Experts of a small language model.
Training: 407M tokens, 6442 steps.
Below are experts of layer 11 (counted from 0) of a mixture-of-experts language model. Rows are named router (the router's row for the expert), gate (a neuron's input weights, with its number), up (a neuron's input weights, with its number) and show model dimensions 0-127. Each number is 50 + 15 x the weight over its row's rms, rounded and kept within 0 to 99.
After each expert's rows: "mostly gets" lists some tokens that are sent to it at least half of the time; "gets" lists some tokens that make up at least twice as much of what it gets as of all text. This comes from a sample of Wikipedia text that the model never trained on. Tokens count by the router's weight.

# expert 11
router:48 69 34 43 60 58 59 17 11 62 53 27 44 47 29 46 44 57 63 40 65 56 66 79 55 27 82 57 21 40 78 52 52 36 57 52 59 71 66 30 59 24 43 57 33 49 80 90 62 26 34 36 51 48 31 53 54 45 44 73 29 37 33 44 45 59 61 47 47 27 76 50 53 38 64 50 52 77 25 32 51 76 49 71 54 44 47 38 58 67 62 45 21 34 52 72 65 56 56 52 55 42 46 60 36 49 37 66 38 63 39 49 74 70 41 42 34 67 44 43 45 67 55 40 42 51 55 40
gate0:46 30 52 45 45 54 51 55 31 51 90 53 61 52 50 78 58 45 45 67 44 33 30 43 57 62 61 58 75 69 56 55 57 36 38 48 45 33 66 42 49 31 29 70 52 68 38 34 38 74 68 62 41 79 50 59 18 85 43 32 46 41 70 47 37 54 37 61 73 45 35 56 66 73 47 58 71 41 38 13 36 41 51 32 39 71 23 74 45 55 64 64 48 82 35 64 56 32 68 62 72 33 19 41 64 51 48 26 45 61 35 27 39 44 58 37 42 57 52 24 60 55 54 47 43 31 49 51
up0:54 38 58 57 57 34 61 16 49 54 50 32 29 45 48 74 88 44 29 46 46 53 31 59 66 36 56 28 82 58 31 51 40 57 36 62 50 66 45 49 14 57 57 66 89 57 45 54 32 57 44 45 50 41 71 55 29 47 45 30 42 43 41 30 32 32 60 81 27 43 34 45 65 33 42 28 62 52 57 59 50 56 73 56 45 60 73 57 32 37 49 62 48 92 42 48 64 40 74 58 42 07 45 50 55 53 36 52 63 59 79 46 48 56 65 32 43 60 60 57 74 49 54 39 34 66 53 42
gate1:51 43 49 35 47 43 59 36 28 45 36 45 54 33 59 50 72 21 36 21 56 61 52 54 63 43 53 54 34 55 77 87 37 53 37 49 43 59 83 59 85 65 36 41 57 47 71 35 46 26 62 67 68 68 64 58 64 21 25 52 64 41 44 50 37 67 48 53 48 61 63 43 37 47 41 25 54 59 11 48 56 61 65 36 51 44 39 64 58 30 66 47 58 52 41 40 45 49 67 70 37 66 60 12 50 56 73 39 85 68 20 45 55 58 74 49 34 46 63 33 65 55 63 39 50 26 67 53
up1:46 41 50 42 46 40 35 50 83 54 54 34 46 40 81 30 51 53 75 32 43 31 46 46 37 57 38 38 79 70 57 24 36 63 38 57 47 30 84 85 36 48 73 54 57 68 49 37 67 57 71 56 52 20 07 51 79 46 43 28 61 48 51 52 28 30 35 35 34 60 39 72 73 76 46 50 38 53 58 90 60 55 62 64 60 44 53 59 72 59 45 48 65 51 36 63 57 66 58 46 55 38 50 38 53 40 63 71 62 53 39 38 44 38 49 43 65 40 57 53 63 56 29 20 54 69 35 37
gate2:56 55 52 43 54 74 85 59 35 53 38 63 57 43 61 65 52 39 39 75 60 03 57 46 42 57 27 55 60 64 62 34 41 54 63 70 57 47 60 38 46 55 55 51 79 63 64 14 35 74 83 56 49 38 42 43 60 60 34 45 27 46 52 45 56 33 51 92 91 28 50 65 33 46 63 59 58 44 63 52 37 49 60 65 60 55 54 35 55 59 37 72 60 51 33 54 55 45 32 68 55 50 55 49 68 44 39 58 63 18 54 73 34 30 80 76 54 31 40 46 58 51 27 57 58 39 65 38
up2:73 20 68 37 56 39 40 37 39 62 15 51 19 39 54 26 54 49 58 56 34 51 85 39 30 76 50 31 48 58 71 53 46 48 58 64 53 41 48 52 66 42 44 38 54 40 22 68 50 42 36 59 42 61 56 32 27 46 58 41 66 51 56 00 55 58 32 60 59 68 51 72 78 66 65 39 45 52 55 50 62 85 48 60 64 57 62 64 61 71 49 33 49 41 65 76 64 58 50 54 88 54 39 34 33 42 37 37 54 36 55 54 41 57 20 25 60 37 50 47 42 56 28 41 65 34 58 56
gate3:38 61 45 32 61 45 51 57 32 60 46 24 38 52 40 33 50 41 62 39 71 46 46 50 57 52 41 64 54 47 66 30 51 74 29 39 21 28 42 60 79 53 39 15 38 42 49 69 37 51 28 37 48 49 59 65 43 38 47 77 57 43 62 43 36 98 58 26 57 42 32 47 63 62 52 40 35 37 44 43 41 36 64 63 53 41 53 44 50 63 76 43 53 57 41 53 66 60 51 77 69 26 61 40 47 38 45 36 39 59 24 38 93 51 47 58 15 69 45 21 68 49 41 68 31 15 35 56
up3:47 40 46 61 32 42 60 56 72 46 28 38 67 38 25 46 60 22 82 49 52 35 58 58 68 76 52 63 49 67 65 38 57 53 68 34 57 28 37 47 33 64 49 48 50 41 58 70 55 45 62 61 21 80 58 60 30 55 82 33 33 48 32 50 38 46 45 59 60 32 48 61 51 49 62 83 51 31 38 53 38 18 29 58 36 68 38 47 54 53 60 29 57 43 83 44 37 12 29 34 59 69 73 37 69 55 54 81 63 55 59 56 62 60 23 54 34 45 53 70 61 53 51 47 79 52 35 47
mostly gets: " also", " is", " was", " have", " would", " has"
gets: " was", " is", " were", " are", " to", " had"

# expert 6
router:56 50 58 21 59 75 43 64 05 42 47 43 48 27 60 64 36 54 43 84 43 65 47 53 73 31 51 53 34 44 38 34 50 48 42 54 42 27 51 47 50 38 56 68 38 61 63 45 58 61 70 39 57 61 52 33 56 64 41 61 46 54 68 34 63 85 40 42 50 48 57 67 64 81 34 63 31 42 24 24 41 47 47 63 46 51 48 23 47 49 70 45 37 23 54 79 47 62 70 50 45 42 45 39 49 53 39 72 47 43 46 30 74 53 20 32 50 74 60 35 67 78 78 31 30 20 61 50
gate0:48 81 66 35 57 45 45 60 34 37 72 47 28 32 46 63 46 52 49 35 64 40 44 49 40 44 50 63 53 41 66 45 36 69 38 19 63 40 34 42 60 38 46 55 64 39 32 14 75 83 58 59 42 37 35 40 47 74 38 41 33 60 76 51 45 66 46 57 29 53 50 50 31 60 17 34 34 52 47 65 15 79 29 56 52 46 74 36 34 31 46 52 50 46 45 52 40 43 67 60 31 55 72 35 50 72 52 46 40 44 78 24 59 34 67 61 46 64 29 57 79 39 34 40 71 56 16 52
up0:19 52 57 38 68 46 52 92 50 48 38 34 69 72 59 82 60 69 48 62 58 45 50 41 55 55 37 72 24 22 49 60 42 74 61 66 62 48 47 57 56 37 52 26 42 48 60 37 70 40 16 68 67 95 40 45 82 69 47 39 68 49 69 31 39 47 43 65 37 51 53 64 36 47 22 59 27 51 65 29 50 54 52 49 38 60 41 65 40 53 52 39 75 47 51 46 66 46 44 55 56 30 57 74 52 60 69 43 59 35 54 54 52 67 56 76 43 51 24 79 67 43 31 26 60 56 47 60
gate1:38 72 44 30 40 68 46 34 65 62 28 51 38 57 70 22 61 54 59 45 43 28 51 55 64 27 47 56 51 70 84 23 70 68 43 54 59 52 55 33 45 34 47 55 58 60 37 59 74 33 64 39 51 54 69 44 51 54 50 30 64 63 56 51 64 56 24 89 59 46 26 46 54 39 47 77 29 73 49 38 55 26 59 60 59 54 45 60 55 25 52 40 36 76 54 62 29 69 69 37 38 36 61 33 40 55 63 66 66 67 40 18 44 31 38 13 44 85 51 70 67 53 44 57 62 40 45 41
up1:48 65 15 76 68 42 72 56 34 40 42 38 46 44 01 37 65 50 48 57 48 53 32 37 34 82 36 67 55 52 58 42 63 46 57 33 58 54 39 39 35 54 72 27 60 58 43 42 50 51 69 56 50 31 20 39 44 62 62 63 72 35 43 23 59 70 65 60 42 49 38 53 39 44 60 60 67 41 35 45 65 61 71 34 45 40 42 44 52 45 73 67 41 57 62 31 56 52 39 45 68 51 71 55 72 43 67 65 62 68 69 34 68 72 28 91 73 42 59 37 27 50 47 54 58 80 28 51
gate2:35 60 33 47 27 40 50 67 43 67 66 47 58 76 51 72 63 25 17 44 62 45 22 35 35 26 60 70 34 27 91 46 61 50 68 61 63 41 41 48 40 69 54 59 37 57 47 27 61 59 57 49 40 48 41 56 45 26 40 73 32 50 46 16 47 54 65 22 49 25 52 61 74 62 35 58 44 38 46 58 41 35 65 70 74 54 54 38 61 32 64 36 48 28 53 57 25 44 86 53 36 59 62 58 57 63 43 59 69 44 59 47 49 29 60 70 55 45 36 84 57 38 69 54 28 56 58 38
up2:46 52 56 50 64 72 37 50 77 54 71 52 34 51 69 33 23 51 81 54 38 54 55 52 44 48 43 46 52 54 52 27 40 59 59 48 54 41 41 49 57 49 17 68 64 26 54 41 46 40 33 29 58 68 59 49 56 80 55 39 53 69 50 26 47 61 45 39 21 50 31 56 31 59 14 34 80 33 52 51 49 64 39 36 41 49 51 80 69 32 57 75 32 75 56 55 47 50 32 79 63 25 32 53 25 36 41 69 59 65 53 31 40 51 77 59 45 61 45 38 20 46 21 31 72 63 41 63
gate3:32 55 47 63 56 40 19 54 37 48 48 39 64 69 37 59 15 66 42 53 45 56 34 40 55 40 48 70 76 48 48 16 51 47 45 49 54 57 83 48 41 49 72 40 50 63 58 37 38 38 54 63 31 51 48 50 67 55 41 47 65 90 51 11 52 88 36 73 46 50 54 75 39 74 32 59 55 75 17 36 65 34 68 40 46 46 39 27 63 67 55 61 57 35 49 62 37 77 54 57 66 20 47 41 53 58 66 53 42 34 43 60 73 47 65 34 54 67 68 63 45 79 65 57 45 40 64 53
up3:54 46 17 27 53 35 65 54 66 48 50 50 53 73 56 29 67 31 49 30 56 47 63 35 48 46 36 58 70 71 40 34 45 50 38 56 83 38 39 52 44 71 55 66 35 27 68 39 46 60 36 62 43 66 64 63 67 42 49 27 58 57 38 44 38 42 60 38 48 30 74 49 30 44 75 78 27 69 71 41 58 68 27 33 52 58 38 33 65 61 52 65 85 56 45 63 38 20 30 44 72 75 38 22 38 43 36 44 55 34 54 23 55 58 22 67 48 60 38 42 58 40 47 27 27 59 35 33
mostly gets: " w", " sh", " con", " st", " Sp", " comp"
gets: " p", " h", " w", " st", " t", " r"

# expert 7
router:58 57 39 40 67 71 44 22 63 38 60 02 49 73 30 51 47 58 56 52 56 53 79 47 76 59 34 53 34 25 68 58 47 27 39 50 41 46 74 28 45 41 60 50 62 60 70 71 69 57 38 72 53 63 59 32 33 40 39 54 45 22 21 35 59 79 55 52 54 60 73 41 43 42 54 42 56 54 58 34 08 65 45 50 51 74 60 70 29 44 60 71 25 40 67 58 49 64 83 45 43 25 34 58 33 46 40 57 53 56 43 48 69 55 39 40 51 53 37 52 46 63 79 30 51 51 42 36
gate0:54 39 68 33 60 57 42 35 85 69 34 39 15 60 74 42 50 46 80 34 77 42 53 55 67 54 67 51 55 49 43 29 50 64 45 57 30 87 58 35 52 56 62 61 69 69 28 47 53 56 29 46 26 57 67 65 57 48 34 66 69 49 28 40 52 27 51 42 51 50 69 37 50 36 57 63 29 35 39 37 38 67 41 50 39 71 56 55 75 42 54 49 43 66 49 71 68 58 24 50 41 39 47 30 37 44 39 39 29 39 42 35 54 53 43 36 73 23 33 48 63 53 99 54 52 49 41 54
up0:59 43 44 22 44 34 42 51 66 51 54 59 49 34 55 39 47 53 50 30 48 49 77 52 51 62 38 61 40 75 33 50 40 28 59 51 53 42 55 50 64 66 44 58 43 29 51 67 44 25 49 38 46 69 65 56 43 50 36 25 57 40 55 46 81 20 77 44 28 51 40 55 50 25 38 76 62 52 79 53 34 58 44 33 65 25 57 15 72 51 36 55 56 17 64 52 45 29 32 69 65 65 58 39 42 11 75 48 46 47 62 81 54 48 55 53 37 77 45 36 58 39 22 73 70 78 64 53
gate1:51 80 41 46 33 17 38 31 45 82 50 47 49 22 65 42 16 57 27 31 31 41 45 39 44 28 61 56 70 29 54 38 53 41 37 43 53 41 52 80 54 20 37 67 47 32 55 31 45 50 66 49 40 42 44 65 55 55 49 66 62 59 49 37 63 33 57 49 38 68 58 54 65 32 39 36 52 64 40 38 60 62 54 37 54 69 42 48 44 74 28 26 39 46 51 55 53 68 79 36 85 50 24 54 23 32 49 52 37 32 49 64 82 54 46 18 60 40 60 33 55 28 65 59 78 44 43 56
up1:62 46 30 47 45 52 59 53 46 39 65 49 52 39 67 26 69 63 66 76 55 51 51 26 32 62 62 68 39 42 51 35 50 45 51 74 72 30 19 38 78 54 71 58 71 78 46 59 65 50 35 33 89 35 34 45 44 48 63 48 35 24 49 63 41 38 68 44 49 57 19 49 38 40 46 48 42 47 35 56 18 66 30 62 41 60 43 14 57 60 62 55 45 49 73 49 40 49 49 36 68 57 16 37 37 60 55 71 61 64 40 69 58 27 15 44 50 59 61 48 60 74 57 59 65 81 52 61
gate2:42 32 51 45 61 46 59 33 46 77 35 44 76 35 24 16 79 43 69 58 54 50 45 60 38 62 45 75 49 64 63 41 49 46 72 48 34 37 39 57 36 47 62 32 37 40 52 54 62 30 32 80 52 29 60 47 62 57 56 52 41 52 29 08 39 44 39 57 68 58 43 56 47 51 53 35 68 31 48 64 60 78 41 36 34 68 60 38 62 41 56 69 50 53 47 38 44 67 79 33 52 55 51 58 63 17 38 50 89 52 64 52 43 75 71 66 67 66 37 86 24 58 40 53 26 55 46 62
up2:62 49 49 76 56 48 34 46 37 64 77 47 54 62 40 41 18 54 49 67 45 67 61 42 51 30 41 14 73 39 77 44 67 43 55 44 30 17 15 56 40 42 65 57 25 29 50 31 42 61 95 44 47 49 40 52 55 40 72 37 68 61 21 68 66 55 59 71 52 55 40 65 45 60 23 46 42 43 42 43 61 70 36 70 67 59 52 63 61 43 33 39 59 49 22 29 40 30 54 47 45 56 57 73 53 58 50 41 52 28 64 42 38 43 36 72 48 39 29 62 37 57 58 35 39 76 74 43
gate3:38 45 69 43 69 39 66 61 50 63 58 53 33 43 14 40 60 67 54 45 52 63 59 43 61 51 54 37 59 44 42 14 65 56 59 60 47 59 38 37 27 59 67 50 55 34 59 70 47 50 40 38 40 41 36 42 36 53 34 55 27 47 34 40 40 66 58 62 35 78 55 44 52 40 64 39 49 43 31 61 53 12 20 36 65 75 54 62 20 40 54 47 50 22 78 68 32 49 70 53 40 38 65 64 71 22 85 45 63 47 46 72 46 71 54 39 38 65 06 33 25 58 54 65 65 50 62 50
up3:66 56 38 38 53 65 48 63 46 71 24 57 55 27 42 55 43 61 60 55 36 62 62 45 48 36 75 48 70 69 53 47 65 43 37 58 53 52 57 61 44 48 44 66 34 77 70 80 61 41 58 45 42 41 35 42 62 48 27 40 33 68 63 49 50 79 73 71 46 72 31 30 57 40 76 61 43 38 43 97 37 43 36 50 45 44 43 56 41 63 49 29 28 38 36 68 00 62 48 61 33 42 74 38 55 28 64 31 51 58 45 58 55 31 59 43 62 50 25 15 56 30 61 45 67 44 48 52
mostly gets: " there", " under", " this", " during", " off", " same"
gets: "2", " under", "-", " out", " there", " this"

# expert 12
router:53 60 45 45 53 43 71 16 29 58 64 36 29 22 31 50 45 68 39 80 54 58 64 52 51 45 72 53 31 54 39 63 18 61 48 56 74 92 55 20 37 50 40 56 45 34 71 68 41 42 67 60 49 71 38 62 50 48 55 60 67 45 68 20 37 57 24 64 41 32 65 51 67 25 42 31 28 55 47 25 26 82 52 55 26 69 50 55 33 47 42 61 42 21 43 69 45 45 45 44 44 52 69 55 38 47 49 73 53 70 68 38 57 75 59 35 54 46 39 34 52 63 51 47 39 78 54 56
gate11:45 44 42 53 40 57 33 44 57 68 57 38 52 53 20 53 50 61 69 22 34 51 46 64 52 29 38 21 67 37 35 44 18 51 29 32 35 64 51 44 62 50 45 51 63 43 43 63 53 75 43 57 57 61 55 84 68 54 26 65 50 61 61 23 40 38 40 50 54 60 60 38 22 28 54 33 89 08 49 71 42 58 32 42 54 53 79 63 46 38 58 57 58 53 62 61 48 31 30 59 46 66 66 29 60 35 36 62 38 42 56 36 23 42 71 37 68 58 31 55 86 63 76 59 41 53 41 38
up11:53 43 21 39 53 67 74 38 75 20 59 44 59 35 32 63 36 79 67 16 61 42 53 46 67 13 43 49 58 43 46 45 26 66 58 39 30 62 37 52 49 62 59 53 56 40 46 37 61 34 42 43 53 37 61 67 64 52 64 80 46 23 55 49 48 66 54 55 46 54 58 40 41 55 53 32 50 41 54 51 43 26 43 34 69 42 67 43 62 62 62 62 28 35 55 83 57 46 25 71 14 69 43 47 72 66 65 56 48 63 11 30 53 49 57 40 49 53 54 44 18 47 23 33 28 48 30 45
gate12:61 46 22 41 47 29 54 56 75 49 47 49 24 50 49 57 49 61 56 59 70 47 47 50 56 59 48 66 53 34 49 23 40 47 49 80 58 50 53 53 56 61 76 41 49 79 28 43 24 53 99 59 32 39 30 38 48 57 54 52 47 41 34 50 59 45 32 59 46 32 71 81 46 61 48 64 57 21 59 57 40 29 36 52 39 58 49 66 39 23 42 30 17 55 37 42 48 63 52 75 56 51 56 79 90 44 39 38 66 43 41 52 31 47 50 81 49 46 14 53 74 57 57 49 59 50 51 69
up12:58 47 85 45 24 64 45 41 43 34 63 60 45 59 64 13 76 52 39 43 50 27 60 41 33 55 43 86 45 39 50 41 30 63 47 51 57 50 35 26 63 43 36 54 74 52 55 71 64 23 49 45 67 56 52 58 67 44 55 52 28 50 36 71 42 60 74 55 31 56 62 49 65 54 44 62 39 49 44 58 20 67 64 20 67 46 44 17 51 64 39 76 37 46 47 60 42 78 48 31 63 37 49 66 31 44 56 39 80 09 76 32 36 40 29 62 41 67 55 45 43 47 56 74 48 64 35 55
gate13:62 34 34 56 68 29 52 55 25 70 40 69 44 37 41 66 52 39 36 12 44 43 39 58 81 54 61 39 43 71 63 50 54 39 38 45 63 68 30 71 44 73 60 50 61 36 59 47 79 51 49 29 36 59 21 55 70 55 52 52 57 77 66 62 57 61 34 51 44 45 28 39 31 35 78 52 46 30 80 67 43 19 39 76 65 60 22 68 53 53 38 62 58 63 54 75 79 43 39 70 45 44 48 43 31 53 23 25 45 44 47 66 41 42 48 31 59 63 38 62 35 48 40 75 42 66 40 44
up13:49 63 46 34 44 69 50 44 42 43 67 50 37 59 62 60 50 21 67 82 44 68 38 42 48 58 39 54 52 58 48 28 58 22 45 34 45 64 42 43 64 54 53 50 54 53 58 71 36 40 29 63 28 58 50 17 55 44 72 47 44 27 76 31 51 52 80 47 52 55 50 47 75 34 40 44 31 52 26 57 60 72 63 41 36 44 46 45 35 41 30 61 59 71 25 41 52 75 61 51 31 46 37 67 23 74 72 99 77 60 59 45 56 49 36 44 48 59 63 43 24 49 58 48 55 26 58 29
gate14:76 57 73 55 64 29 36 57 59 57 41 56 30 43 77 50 60 59 47 68 55 44 59 39 30 70 47 71 33 35 55 63 55 50 43 20 65 48 66 19 51 59 43 45 44 63 40 82 70 47 52 38 54 72 56 80 81 61 49 28 32 49 20 43 74 52 44 64 31 55 57 47 57 47 47 40 43 63 65 60 11 39 38 37 42 48 25 47 73 48 73 52 38 55 47 63 65 56 66 44 77 63 22 70 27 64 38 35 74 49 44 69 61 57 53 33 52 56 51 53 57 10 48 29 59 45 41 66
up14:54 39 31 49 57 48 47 67 13 46 45 56 96 66 49 57 34 28 46 54 35 66 16 48 49 45 43 52 50 60 52 39 59 54 31 59 04 45 36 74 61 47 47 69 40 30 39 69 43 54 41 38 33 36 34 68 29 59 60 49 31 64 67 56 61 43 72 49 78 59 54 60 55 70 30 46 48 45 31 45 66 37 54 41 48 80 50 62 57 81 38 41 61 84 37 52 44 64 62 51 62 54 56 40 54 46 32 51 40 55 45 94 48 66 50 65 59 29 56 68 57 65 56 80 29 47 39 60
mostly gets: "===", "==", " ==", ").", "\".", " ==="
gets: ".", "\n\n", "\n", "==", "===", ")."

# expert 15
router:46 68 61 24 48 84 40 50 45 71 68 50 64 23 44 22 26 64 52 60 66 83 39 70 59 40 65 50 57 22 49 71 53 73 40 78 65 68 42 59 42 28 40 26 56 47 51 51 57 71 50 60 52 47 48 62 46 41 84 69 26 36 36 57 59 43 20 57 46 46 63 37 43 44 21 47 30 50 52 49 45 65 50 58 41 61 42 89 42 47 62 41 33 22 52 37 39 57 53 40 30 34 42 27 55 60 63 61 33 44 39 60 49 62 45 22 35 38 52 46 47 69 63 59 36 43 78 23
gate0:50 43 75 37 49 63 58 53 38 40 53 47 62 54 55 51 17 43 51 16 60 64 55 63 10 36 60 66 51 18 54 62 57 55 51 56 49 52 55 49 31 55 40 41 49 73 29 69 56 34 61 47 36 32 58 61 68 87 37 75 56 55 20 47 42 62 47 29 67 65 96 39 42 48 44 57 27 63 49 68 27 56 45 37 57 67 37 51 55 50 70 70 27 78 62 44 23 56 65 49 30 54 61 70 40 77 61 66 29 53 68 36 30 59 38 40 50 47 46 68 56 50 77 57 53 38 39 36
up0:63 76 39 50 59 60 43 36 77 35 34 66 40 62 54 68 48 38 48 70 27 24 76 19 58 33 61 43 72 56 66 38 36 78 47 44 78 58 59 48 52 41 37 37 34 28 65 41 46 58 66 13 92 52 74 41 50 47 56 38 45 42 19 56 70 36 48 40 34 66 22 66 73 49 49 64 55 60 53 40 38 66 56 55 55 17 65 32 36 50 68 48 52 51 45 52 39 76 70 84 63 66 71 49 55 61 60 53 35 52 41 40 47 36 57 33 39 42 50 62 53 36 43 45 74 46 46 60
gate1:72 54 74 39 39 67 47 69 45 79 40 45 02 45 36 29 61 51 65 59 51 51 40 60 36 90 50 57 33 50 72 32 39 63 42 68 75 34 48 58 51 56 60 55 59 53 49 54 38 61 48 70 55 61 41 50 30 84 48 70 51 40 52 61 68 12 53 65 31 26 55 56 39 62 56 48 74 26 54 61 48 51 48 58 59 45 60 55 63 50 42 74 36 55 75 69 13 41 47 54 46 61 38 49 50 23 23 49 45 82 40 60 63 47 61 44 62 31 28 54 28 62 46 38 51 33 45 74
up1:38 68 74 69 67 45 49 67 67 48 33 45 60 54 58 30 32 33 40 53 82 42 54 47 64 49 53 37 17 42 42 46 68 63 58 69 17 59 54 66 74 33 72 60 29 30 42 53 45 38 46 27 62 60 44 55 63 53 43 81 33 49 51 55 29 54 45 36 35 42 47 45 37 42 50 36 28 37 55 57 52 35 18 10 42 37 58 50 49 41 40 16 40 54 50 61 51 16 38 39 66 52 66 41 44 43 62 28 77 44 42 57 42 64 66 50 57 70 68 42 61 70 29 55 43 84 24 65
gate2:66 62 58 62 57 58 30 44 25 71 60 64 66 55 65 63 60 49 85 23 22 52 44 56 40 53 53 37 82 62 67 61 58 67 44 65 30 40 41 44 20 28 56 45 52 25 66 56 31 61 66 53 37 65 12 71 54 46 33 67 29 37 33 60 37 36 56 41 61 57 68 30 55 37 43 50 37 48 51 54 38 24 43 42 88 57 23 57 55 45 51 45 56 59 51 41 57 36 55 51 48 64 32 58 50 60 66 71 55 52 57 69 40 15 41 43 46 38 62 69 34 73 14 68 59 40 53 26
up2:59 40 20 53 34 52 69 29 49 53 77 55 55 75 58 51 48 38 33 45 62 18 44 44 35 49 47 46 54 35 48 61 58 50 46 63 66 64 56 67 36 70 20 50 57 64 51 21 57 32 63 39 25 60 78 42 68 41 21 55 46 37 57 50 42 13 59 51 44 53 59 59 71 69 60 80 45 59 29 25 51 40 57 62 46 53 65 68 49 52 41 46 52 44 20 57 46 32 35 38 50 57 50 63 19 90 38 25 47 50 26 47 42 32 62 53 42 60 80 21 71 54 39 60 57 38 75 43
gate3:70 66 60 64 51 59 40 48 46 62 33 42 46 49 58 72 23 43 52 71 46 46 43 52 41 66 46 25 79 47 42 42 62 40 66 52 48 58 45 40 53 78 38 28 54 77 25 58 28 32 53 73 71 47 65 87 51 59 50 69 28 55 42 56 20 45 58 65 41 53 39 43 62 54 40 42 60 42 42 55 47 33 06 55 47 44 19 74 65 96 36 62 32 42 29 47 48 31 72 64 68 47 54 46 46 59 53 47 48 34 33 58 44 40 52 22 72 68 58 56 61 63 33 22 44 64 57 61
up3:46 55 63 35 64 52 51 27 45 30 73 49 24 46 20 42 27 67 52 65 51 54 54 49 43 45 45 57 38 44 41 48 72 53 40 31 47 72 49 69 68 24 48 29 43 56 84 41 67 94 45 66 64 45 36 31 26 44 51 72 40 66 60 30 34 68 28 53 49 53 65 57 55 85 55 59 41 62 35 48 29 29 42 49 66 56 76 29 57 55 52 35 43 43 36 38 69 30 31 57 34 52 26 40 24 33 51 34 64 54 52 26 47 78 64 77 31 36 50 49 34 30 53 55 65 59 52 42
mostly gets: " b", " Ch", " L", " l", " R", " B"
gets: " B", " L", " R", " H", " G", " b"

# expert 10
router:40 77 35 27 62 62 65 41 42 47 49 13 33 82 46 53 51 66 56 57 67 66 62 68 39 36 53 41 45 47 34 25 37 50 44 41 37 30 64 55 34 61 67 48 28 29 67 65 60 33 67 41 53 52 56 69 70 43 59 62 50 47 36 53 43 60 43 43 32 47 49 68 57 34 50 53 40 62 42 40 40 33 60 86 30 53 48 56 36 70 49 68 59 54 27 48 57 39 43 19 39 18 43 85 74 53 26 53 52 37 45 38 55 86 78 29 63 35 32 51 37 72 76 49 32 45 58 32
gate11:45 43 28 76 45 25 56 27 65 61 40 70 49 66 71 56 52 32 37 41 47 66 33 56 48 37 35 72 56 46 67 37 45 54 38 34 70 59 50 50 21 36 72 31 40 18 36 34 45 58 36 70 62 57 52 66 50 66 23 50 48 47 54 45 70 79 55 51 47 41 31 33 32 45 60 40 63 36 74 53 35 40 63 39 70 65 53 52 65 38 63 45 38 46 56 46 31 60 45 58 49 40 61 44 66 67 25 53 66 80 36 45 48 40 70 47 70 58 45 02 56 52 42 54 85 41 87 23
up11:65 60 59 38 33 56 54 58 37 34 45 51 33 37 61 35 52 55 57 70 53 29 53 73 54 61 29 48 60 42 56 60 52 52 43 56 55 19 36 90 71 40 62 33 36 73 58 58 30 61 35 45 81 63 56 65 56 63 69 63 39 46 32 15 45 29 84 64 48 41 59 43 68 60 90 45 53 37 46 50 43 36 48 38 58 35 51 54 74 42 44 23 72 49 52 47 57 62 56 36 50 51 27 44 73 45 52 50 35 42 32 46 26 63 30 76 45 42 30 66 58 29 79 19 24 41 38 45
gate12:53 38 39 53 60 59 55 53 39 51 58 73 32 99 39 38 18 46 35 28 58 83 42 42 52 16 87 60 51 62 78 43 31 47 54 52 40 45 46 58 18 50 42 34 37 46 10 35 54 18 75 42 40 69 35 44 48 21 38 31 56 41 48 36 54 56 39 39 36 63 56 52 59 35 24 69 44 57 39 43 73 41 49 52 45 35 38 27 90 62 34 49 45 52 55 51 27 48 62 40 53 45 52 60 57 60 49 38 53 50 42 52 49 32 46 54 61 53 41 52 57 49 68 53 68 30 25 56
up12:49 68 71 66 77 49 44 97 36 46 57 40 57 23 63 70 57 68 37 40 53 50 54 29 46 30 56 39 49 55 41 34 56 29 50 39 54 68 08 43 54 33 51 49 38 71 39 45 47 73 40 35 28 62 83 35 54 65 73 18 54 46 48 67 57 48 45 52 49 34 48 33 42 35 42 58 39 54 31 46 38 67 40 34 69 46 70 77 56 57 45 61 58 42 48 23 52 44 50 36 47 43 35 70 20 44 62 81 41 63 51 31 31 72 65 36 36 69 55 60 64 38 83 42 44 52 63 35
gate13:28 22 46 20 37 59 33 81 42 54 53 55 51 61 65 34 41 69 68 73 42 33 61 41 33 76 67 49 56 44 50 65 33 59 30 66 23 38 32 75 71 49 68 37 46 58 46 38 58 45 52 46 49 58 58 52 56 41 50 46 58 72 20 57 33 56 53 31 34 45 56 64 19 45 22 54 41 59 57 65 37 59 31 67 56 38 40 57 50 41 54 48 57 42 21 60 96 72 58 49 60 51 54 80 61 63 35 46 73 65 42 42 40 35 53 33 28 26 58 33 31 49 54 38 65 54 33 84
up13:47 72 57 44 65 41 44 71 38 26 78 56 72 32 67 36 27 57 21 55 61 68 49 25 27 60 33 49 58 64 33 57 70 50 48 58 39 43 51 49 46 46 41 59 23 54 45 42 47 35 49 29 45 50 28 57 49 50 56 49 27 81 81 65 49 55 60 56 34 24 45 55 34 56 20 60 65 39 55 46 63 64 60 35 57 19 62 16 37 52 78 40 45 46 47 48 76 58 47 35 38 49 75 63 08 26 43 87 45 27 34 53 55 62 40 49 47 69 43 44 67 40 65 51 51 49 48 69
gate14:56 60 31 43 39 41 47 51 55 78 21 42 59 79 39 66 33 84 49 54 48 56 62 36 57 53 54 26 37 74 56 64 63 25 53 77 66 55 64 56 59 51 33 44 32 50 40 48 55 25 18 65 44 56 39 48 63 69 76 39 52 55 24 51 50 62 62 50 13 33 65 54 60 77 48 40 51 63 46 36 36 51 76 72 38 58 13 50 60 44 34 53 42 65 17 44 51 30 73 36 38 36 38 88 77 61 42 73 51 56 45 43 68 56 60 47 51 37 53 54 32 44 54 50 49 65 71 49
up14:41 38 46 39 31 74 58 53 41 51 35 70 43 28 40 15 79 69 30 59 40 55 51 56 49 57 60 59 63 31 47 62 74 44 40 37 55 29 69 52 68 40 39 51 28 38 40 59 62 59 46 61 64 34 58 27 78 44 71 69 46 44 50 52 51 82 41 62 54 14 18 57 66 48 67 75 51 59 43 42 81 52 29 64 47 63 27 51 47 46 51 35 87 61 45 32 45 32 72 29 34 69 77 59 42 33 61 61 48 43 30 41 44 34 57 59 46 43 67 46 70 28 32 49 39 52 69 37
mostly gets: "andidate | Votes |", "| Party", "| Total", "|---|---|---|---|---|", "|---|---|---|---|", " % |"
gets: "\n", " |", "-", " |  |", "|", " |  |  |"